From a checkpoint of a small mixture-of-experts model trained on Wikipedia.
Size: 11 layers, width 320, vocabulary 2048.
Training: a variant of Adam for the experts, 622M tokens.
Below are experts of layer 4 (counted from 0) of a mixture-of-experts language model. Rows are named router (the router's row for the expert), gate (a neuron's input weights, with its number), up (a neuron's input weights, with its number) and show model dimensions 0-63. Each number is 500 + 40 x the weight over its row's rms, rounded and kept within 0 to 999. Numbers have three digits each.
After each expert's rows: a language model's description of what the expert responds to; "gets" lists some tokens that make up at least twice as much of what it gets as of all text. This comes from a sample of Wikipedia text that the model never trained on. Tokens count by the router's weight.

# expert 6
router:535421464518489558494523456499542533490512414471545533526517484513459448431512523582456483484542532470524405493502380500528485520554493498499481433529528508528487493465493487531508494480504505
gate0:557538471478455506540481496512481431538515516517597565574442441541546474476515550486515535539459499441462494500493442489507500543529466494436543448448543544384612500489518537499454486499472514
up0:496452491523452471492504503510531489470485448428518472520515435486508507593453539466601518522459524446440523536540472505438529535434485475419547567493504461520497581516552506579443514482455593
gate1:468513498530493498525529498559464459466517516498462567517544433509473423462463498354488479517508511517515477414484502551565462470492512483502517501503475508506524594490480515473544423537457401
up1:513496568524445535463450477515462489531486506505519433461504506567447462492519474463457481547439475483521488522553485517510500604510554516553455516465525595501474531540486480456518570467481480
gate2:514533474468514448561511474451460534462412525486489392494485478514511584490515507477442498480491499546458477531502445518603489477487540550551513459417470479503488511527483487513516557453471528
up2:477480500469547483428464510479528536549527444485518576435529526503529449501498460463460478522557509440542528521493487444479549537430519456541532531473533503574518479448498532485441496512467470
gate3:486445532524549545507512532533528500447518466493459545505447513515446470489521511511470436511488527534455430517504487585530501530536519560497536514470515555506453484513495558512486504492493483
up3:513524455508477477490506467509561485518430542524543444528528502443549501506565523440557527495521518454478489545503542533467485503563518450496475634528499504559531508583558594478511439480503480
gate4:547517484569481476510437498493531444509483482518542559574514530426455522484523494581561547447500490520577477444517506500452469538449483479514547581524437509519504551495498520477466479472558450
up4:451417531432496549560473468431622496466539485491465506494457506531501437514528496536531501504507545486546543496539497473521427469500580512469428487520491601457534446529514471517576527554503584
gate5:527558548503494530570573451488522499472528520400437549486463494531430481506602501477456440500482515530534453504492545503529495466478520436486402479496484457485529486465470467552465528511537486
up5:438484451552490533554455496525495555526428508495516467583452528474450536472460417474433506430534588439511473537453450467486465473489503484427478429488494539547499515482464478435516450471489423
gate6:499419488523519474458512538488456490484498525501489479467515552384499499538456511510450529493507463484569488469505442443475540602485533492489525456485428446511511446608502513498560493507498515
up6:465434443489436471441436483509494427509444533453471504500460515548465520495455508537513524433533524501462484464508476476507456502468513500549485504480557481551521569485519448481519432521567472
What it handles: Short word-internal pieces like t, s, al, et, ot inside words, as in Qu-al-ification, V-ot-es, soci-et-y, respo-nd-ed.
gets: "t", "s", "et", "at", "al", "d"

# expert 34
router:519454382491473574465521501538511494555441501478517537464550484496491496497530494543526455481535521436485442449522436532517451529498466505503462465498512441503510446496511503582518475465462496
gate0:498527572526467483528468453491494524498548491501561506441479455447521505515588494525542499494519503442416445530492438500481548480501495471534479498481589489558595481521544463498501539562516435
up0:473508495538450467514487423437492523441488453473529537562532442517504516510489423495454540463522544481452496491518581491526419505533570442445466468544569558520506463592500529460556478536470526
gate1:513532428527515502549515472538483434533486488472486484452452464419513449548505565453538454533452495420424416570479506524541527462504554506489480556499464552537521527526502484505517441475530488
up1:400547541518492510496508552530460474523525415449584486507473448425452438505521571526472574552518458519539508467465498548526508445484507449408465477497510523445482475558527506500486498496404538
gate2:450507510497462502551518539584547485512509523455467540474556454569545462510510492591486499527507543555551435558485553502500464498459538499522474495505442466520501452508501486475530489500552521
up2:451482561531491438496555519564485548518505495582534588507489500474484437458463502515416500416476505457594494495561559516431447477577528512485567457489517519514453545539478460521428506520548507
gate3:573574501623502473449541510497522582460547492484555529532556422455469538483470464534493493453492498469435495461437491482464518443471528443484498446495486491566512587500556482523509523498543568
up3:506526466514535524452439476471495510465473515467515467518508509489540516508467566498522496461497522463407512477565540530473544443533485555452451505511499489507496547524591402534493528498507557
gate4:414506515524518513553538519508471543495473579457472505438485530487433556553483550509463534495511483540585472492516535451472489493566529439473516432489463477483498552461465462457497500495565498
up4:539511483507415500458519471515521554543540501511528566481508338389539528487510512505490470573626514451484534517498463481517513465461489486476545500473428473523533494503531518507541509547454525
gate5:490454526487418511487550471542482516449483516515502501476465496521462537512501470504541547488498482503548473455478544513468497454528444447490575559519493555507509517542455515502499500479455512
up5:382558532474493517485475502483481408511490539430488415571592529553503504526570488470494543575456493512524471507544454496464526495512448401491522530426491465507538451502494444485554484461507475
gate6:534509506470513541494495515472525454554525555521484523532490565558498478478508482554516494512416495525413478475531515464457481489467556486526453484438471477551539481517442444522557536516557481
up6:474488533397489522525518422540506566481519548367549483490526462542542557521520516473502465449489486488472478462490549512478520566506558454534508504431482524529484568596497498509468568577544554
What it handles: Mixed cases: word pieces after prefixes like out-s-ide, In-ner, as-k-ed, plus a, the, his, been, being.
gets: " a", "s", "d", "st", "ed", "ing"

# expert 19
router:459420416461481567487486461470506485514509477441537571471582487578485500454491544527524509481527525474493420518439421454556438518452541501510511432525492524541503510479504456540514494488520510
gate0:509385546435477545529529488537489402514488439531516493517439505475486483508520550501483477569516504520610501550534469424540458515488562581471508469492532509524560500553536517545464473504504456
up0:504498482514501478443506548471552581528459515510432570460525498468542524461509495553511537485529465527497502462475478469460556496511413521562413545480493461586470464525531533505519494479553550
gate1:493448517521553475527534435542564472485524515552492480539508500465500493526437476555539535448484490483458501512423436601512456497549535536461533526514579521504589501453488503487467521491525501
up1:465480468529543535515475490501456470513461501558540469508422509518510455552476504502513497543468513540474475513517494520556450516426441471558592556483443483473544450443465512565483447441511526
gate2:523424535472516499415484466528502538574477491499387518450481530510496554532484493552502510451539541505519514503537412476511499503527476471544468484427504479486468491500365490468523510500506477
up2:513521449532473499431511476489525432433476459442479465484521415496459471487554520577404486448536506511553464510513424485508511523557437560562550507584521473517527496470432441481465547514459520
gate3:491495497579523504469537557483495429511523498491515523488523452529499539381435516475527512494515557451536472539540474464586476458566562530539563472490549578492441523420458406430474574510559521
up3:462511495510481534531449513500504500536472433485493526591438419476448552483473478526462520444529508556577549578473515489495468455456472491456477536479473505523527487418453509488418396483496515
gate4:499533494551499506548520490505565412483546484503512492518484465475518505453480464517521434561509479486509505524488479535492551494445557519455485437523408487497506461500516425451495470491544454
up4:528517524533559546549548586526525565485524474464488533464479511476536524539504456520524574474363560519530480494535520536447482475470481424482533475507425511526452466548514432450435497509543518
gate5:534449540479505493478524513537434465482496481579523528461472567506515570534570536443505471530513462460513458470482478487527460469567527522463442499465516518476453516518477527491510530407548481
up5:504497553494451510473457446403550491502519476487578476523524540535555490467447487512534535507481498455480497557525532444494600563515482487519443516543494544544531534437605550498475471503436456
gate6:460480539533512519562483470483479490568432472561518511420484427564463511468486529486520514451471547499475461488505487491459507491481498505474457535433537513517446524528535509477456542466481513
up6:518549494508560468509386484584457458572495501511500555432541481495489508456503508528498496538512554485530494497483494515468522502519520436462460492391517572552481575546513441464503489458499520
What it handles: Consonant-heavy middle or final syllables in names and words, such as ha-tch-et, Bh-ut-to, K-ell-y, m-art-ial, T-ung.
gets: "ish", "and", "ong", "on", "ill", "ft"

# expert 30
router:527435465506465593464511433550535461511444495474497618496565533533441491500569498470466498442494522464507427513466477500505558467535495501469497531487518516555507504472506438600537482439496475
gate0:480509553529472460530506496505463527552558455530547575576547459504452456499514461523534458496505540474559512495471449472545505582539533518413482510480496480431492537480506546542513479537469525
up0:491469534530526451577519515491569537457540486563561547538502559557474461572471457519453502541498513481569475518473510542515493463521498457453511556493478534458510488488500466465500412499511486
gate1:432454506531456449471519466511506484500504452518514496569476435445460496577536560491507518490512427549478474502554532435510441559488520536452470464540554514469566439464464484529489492523473475
up1:522405537440470504440512430451549494462513446509462533503503480452539458545535516497513562481493508539558532582439533534499486458484542560512432513494548520442545528480526505530466472471494527
gate2:586500434458487533500489532509522475562429557421455464524521503487435516518456529507505493475470555370498503513450474478492501472523519546370461472505402528592487447513545470487595483416576598
up2:469547528491477504558524495568488464518504432423495511487523437600522468513474439481473485454500525498593480491479533520459579502522512517507569499447522560390540466448483513464435459529533498
gate3:449485488434485474503437465460525484514531540476500471444539475443488541471515523527477508507512491486445508523494494452552451590429509557536516540494515427570547387487487429459450543442500410
up3:520517553524478502509442530476546488526497441416486369454591475492496519485449477591512524474441511456474524473535493567514495537413515465535518490478445430498448551520504471485566515486533511
gate4:559490476504449494504429511481506483528535502509516510564501554515438516514554425487564541519505462506521579490490523470533532550523519506527505498518506460506537509480486524437493499493531481
up4:536478487486535405477565530476561510492502490454417502481553521501478462472412537508545464475509452402486518468493430484438493539457513480526481513534479484513508536513541520579465550507492521
gate5:482515480453542558543467538523502500533588442497392567482499500452468539501535499465503518491516522536493493479509531389567473531453533588441554529560512463459499433478514458522468501454468503
up5:486522463536539515466404597499437527567526445434445479505541554470462536495530525455523553453448472487512430484530523469521565494467474514475517519515515508457471542465462431524480445446470467
gate6:491545408466542509502451527575520510473555492495420440482555526466511535458529538524537524529535491493458466461510510426506469516424482474507516522583400542525541450449469445521515488491430561
up6:523438585559469482509549459444523492463501509511559487470425502509533458459482439518499500465514493426445495551552549565498518432545507502488509416523510430476484601490580520458531466540510467
What it handles: Digit pieces continuing numbers in tables, results and dates, such as 6,62-3, 0.51%, 19-89, (20)10.
gets: "2", "1", "5", "3", "4", "00"

# expert 22
router:515419407493469634484458436545551516561424500516504496481514508515433480520476524552472443481571582447526418506483436428488452533542472499476495471510508525506537544456522447559524470457497520
gate0:468511463574515532497450483507490520531461477517489525491458471509481443487449520482490509514453519482513457438421445518526448557476438477480475492521510531532511497412450456473503526462458448
up0:582483445446501508551424477521520535454469504463517484539495459490493457471488488504491529491499507496491493450454448515578451535486458565543429471479483518549465501488477469512543529488467444
gate1:460548577497517533597501517489447406490508420438505521510496531514530461455553502538565398572501487527466527512495510487507468486447504501479512500497500548532525487512494488556469463476476478
up1:484488507454466558537468455482465445508485508527560414510588505508549423515412524498520472476453484544482514454440505510541506505561435580518545502547566490504542456586453509537438452493513533
gate2:573531524442614437534457452509510465485621459509478517584465528467484525506490427417567404482497494500527475513419544509522534510435538548483485445492424569489482443452471488518498510430512453
up2:454474555563465504544510609519504473465481479457489492476472535505507545413516513522510468497548532503412478529519538503438512485541476461426519470525518527475521513509565550473499487513538510
gate3:488504540517512527541535434507443546473566466460557423515562449467403440479478459481468465427483481531523480490517465596504489410537504478442516429549549487464514526555518465512502523459488490
up3:487434528484490517556481480459535432506535465476527499481480617435529486457505499517535458496555517558492485544406514494509500429519511529482450474494500531555385481497534419495501514532552482
gate4:521530475490417507521498523451561467474482486456546543568335518424481482472507455528549459478517517461513460532470460583539552500470560425428530477502457494435497478454563469502548522468497502
up4:531543526512533540487515464452552497503560461480478531449517507528474479510505446486524464503514532510492526603493505526525500481450458506495439504475477505449565469428514462475521538484518569
gate5:461435493507527570528464444502567489466544475454474505537454469528450474477459435555523520487484488481509443452481504501609469482545530527501492469551539519535438485453474551471511593462475495
up5:496547533526523483519542499466558464429552433422535504432527432494507442518498453489571433497475542507584448504456480533494481528475510468428529414495423546518512571419501566496495476507494518
gate6:530517475495495532562528498563506508503572491490512423492512532496577494479566474475480454465496501431495416554467500501497482442529580548496522471494524451493487483529473428512479516483532520
up6:503517492481484585514550475546560494500504515459476567527478500533393429465480556509471518480548550452525556518459395571511502511489552518514499461459486481461551539454443508581498499475486513
What it handles: Final pieces of names and words, especially n, ly, a, e, ed after endings like -or, -ar, as in Obsce-n-ities, wide-n-ed, Khali-d.
gets: "n", "ly", "a", "e", "t", "k"

# expert 24
router:550448413495511525509518477563506551516476494484504534494546605515445509451506534568531503531530570480468402441467454490463417520540507515491552465501509486511524484510497476533517540474476515
gate0:567480472518485447419577489425502535465500523503494537551572507492540448475409502524511569490499533453487483470516513486477452542457516502511515463509461511516547521482505525477557553531501496
up0:466534549547497487449555497495457516513502504447441520513480519468520594497466482501502474511473574503507503508562445503530503537542573546446507549553531528535538529533493573522548501567552521
gate1:493511497494468507564477457485542475508541536491558517526519457536480547553495543501509434429517455435549441531471513462487491490506524531454463573486558540537459461503500548509476566487500483
up1:451528524507521467459553500478532550500435524488484500541474460473509549485524538444512480467550478474527503385485552417467467496508469541455498506551503488470432549419571464519469421523517440
gate2:516523471568516563445529451540458490493492502467461511498524457497430522444526395493500531528471521535430520541491483514550529505596509471469541473487501505511540475574490532538536454501468447
up2:473519455499497536511438501481545513502496480466513421437430514546560451510528420517576533476546500496481550536462470495503497490513457423532457539522486503524511410510443533504582516504435420
gate3:568486600507536496578514478503497492475457497507515522579538553584438491462456468477505507483468499497531484503495494503538511535520534508462464442497564556436462495482448534495501458487538500
up3:523479523515447466505481459518544493515481515488426487442553485524583554498473451572561568496509566442490446424492482462498517563468576452468410407486495484465496456524471427468535525485578532
gate4:456525479536519497591495473433483475522461558421483514608500471535472503532537523479558511502453566543503465456527519480507447506468483474443519505593489410535456572462457513541460443457465414
up4:440495542514562535531541492423493526521492570489449554480505518429517409457503459495558532504436586488496498511530580530520478454542534523513478540486491494503477422555546530515580486531522524
gate5:602488430448508563554478499351517493535460548495503484539496519523492514566473494531562545466511520386496515515494493463498505492518508478529480525538490535495512511499457546584438544499498498
up5:481468486506448525481584504550532521493550420473437526482444509473531411549568501506416484500528522604445477523495505463481459524471458500469520471529534520505486473473520474491561529500495469
gate6:559510531503469522585546472500479461522557441506479508491421463477439513473525487513551569469478483532488516481494472545576563455498542420486509452513497469517456454488474513419509519481518457
up6:487537504520445525501580563481435529531546444500509545500442516451434464494541477461503522463478460506452491469565476496496472477486512477454530510568575484473497487611539465470524548561517423
What it handles: Final syllables of English words and names, such as -od in Good, stood, -land in woodland, -ow, -ick, plus em dashes.
gets: "land", "od", "ck", "son", "all", " —"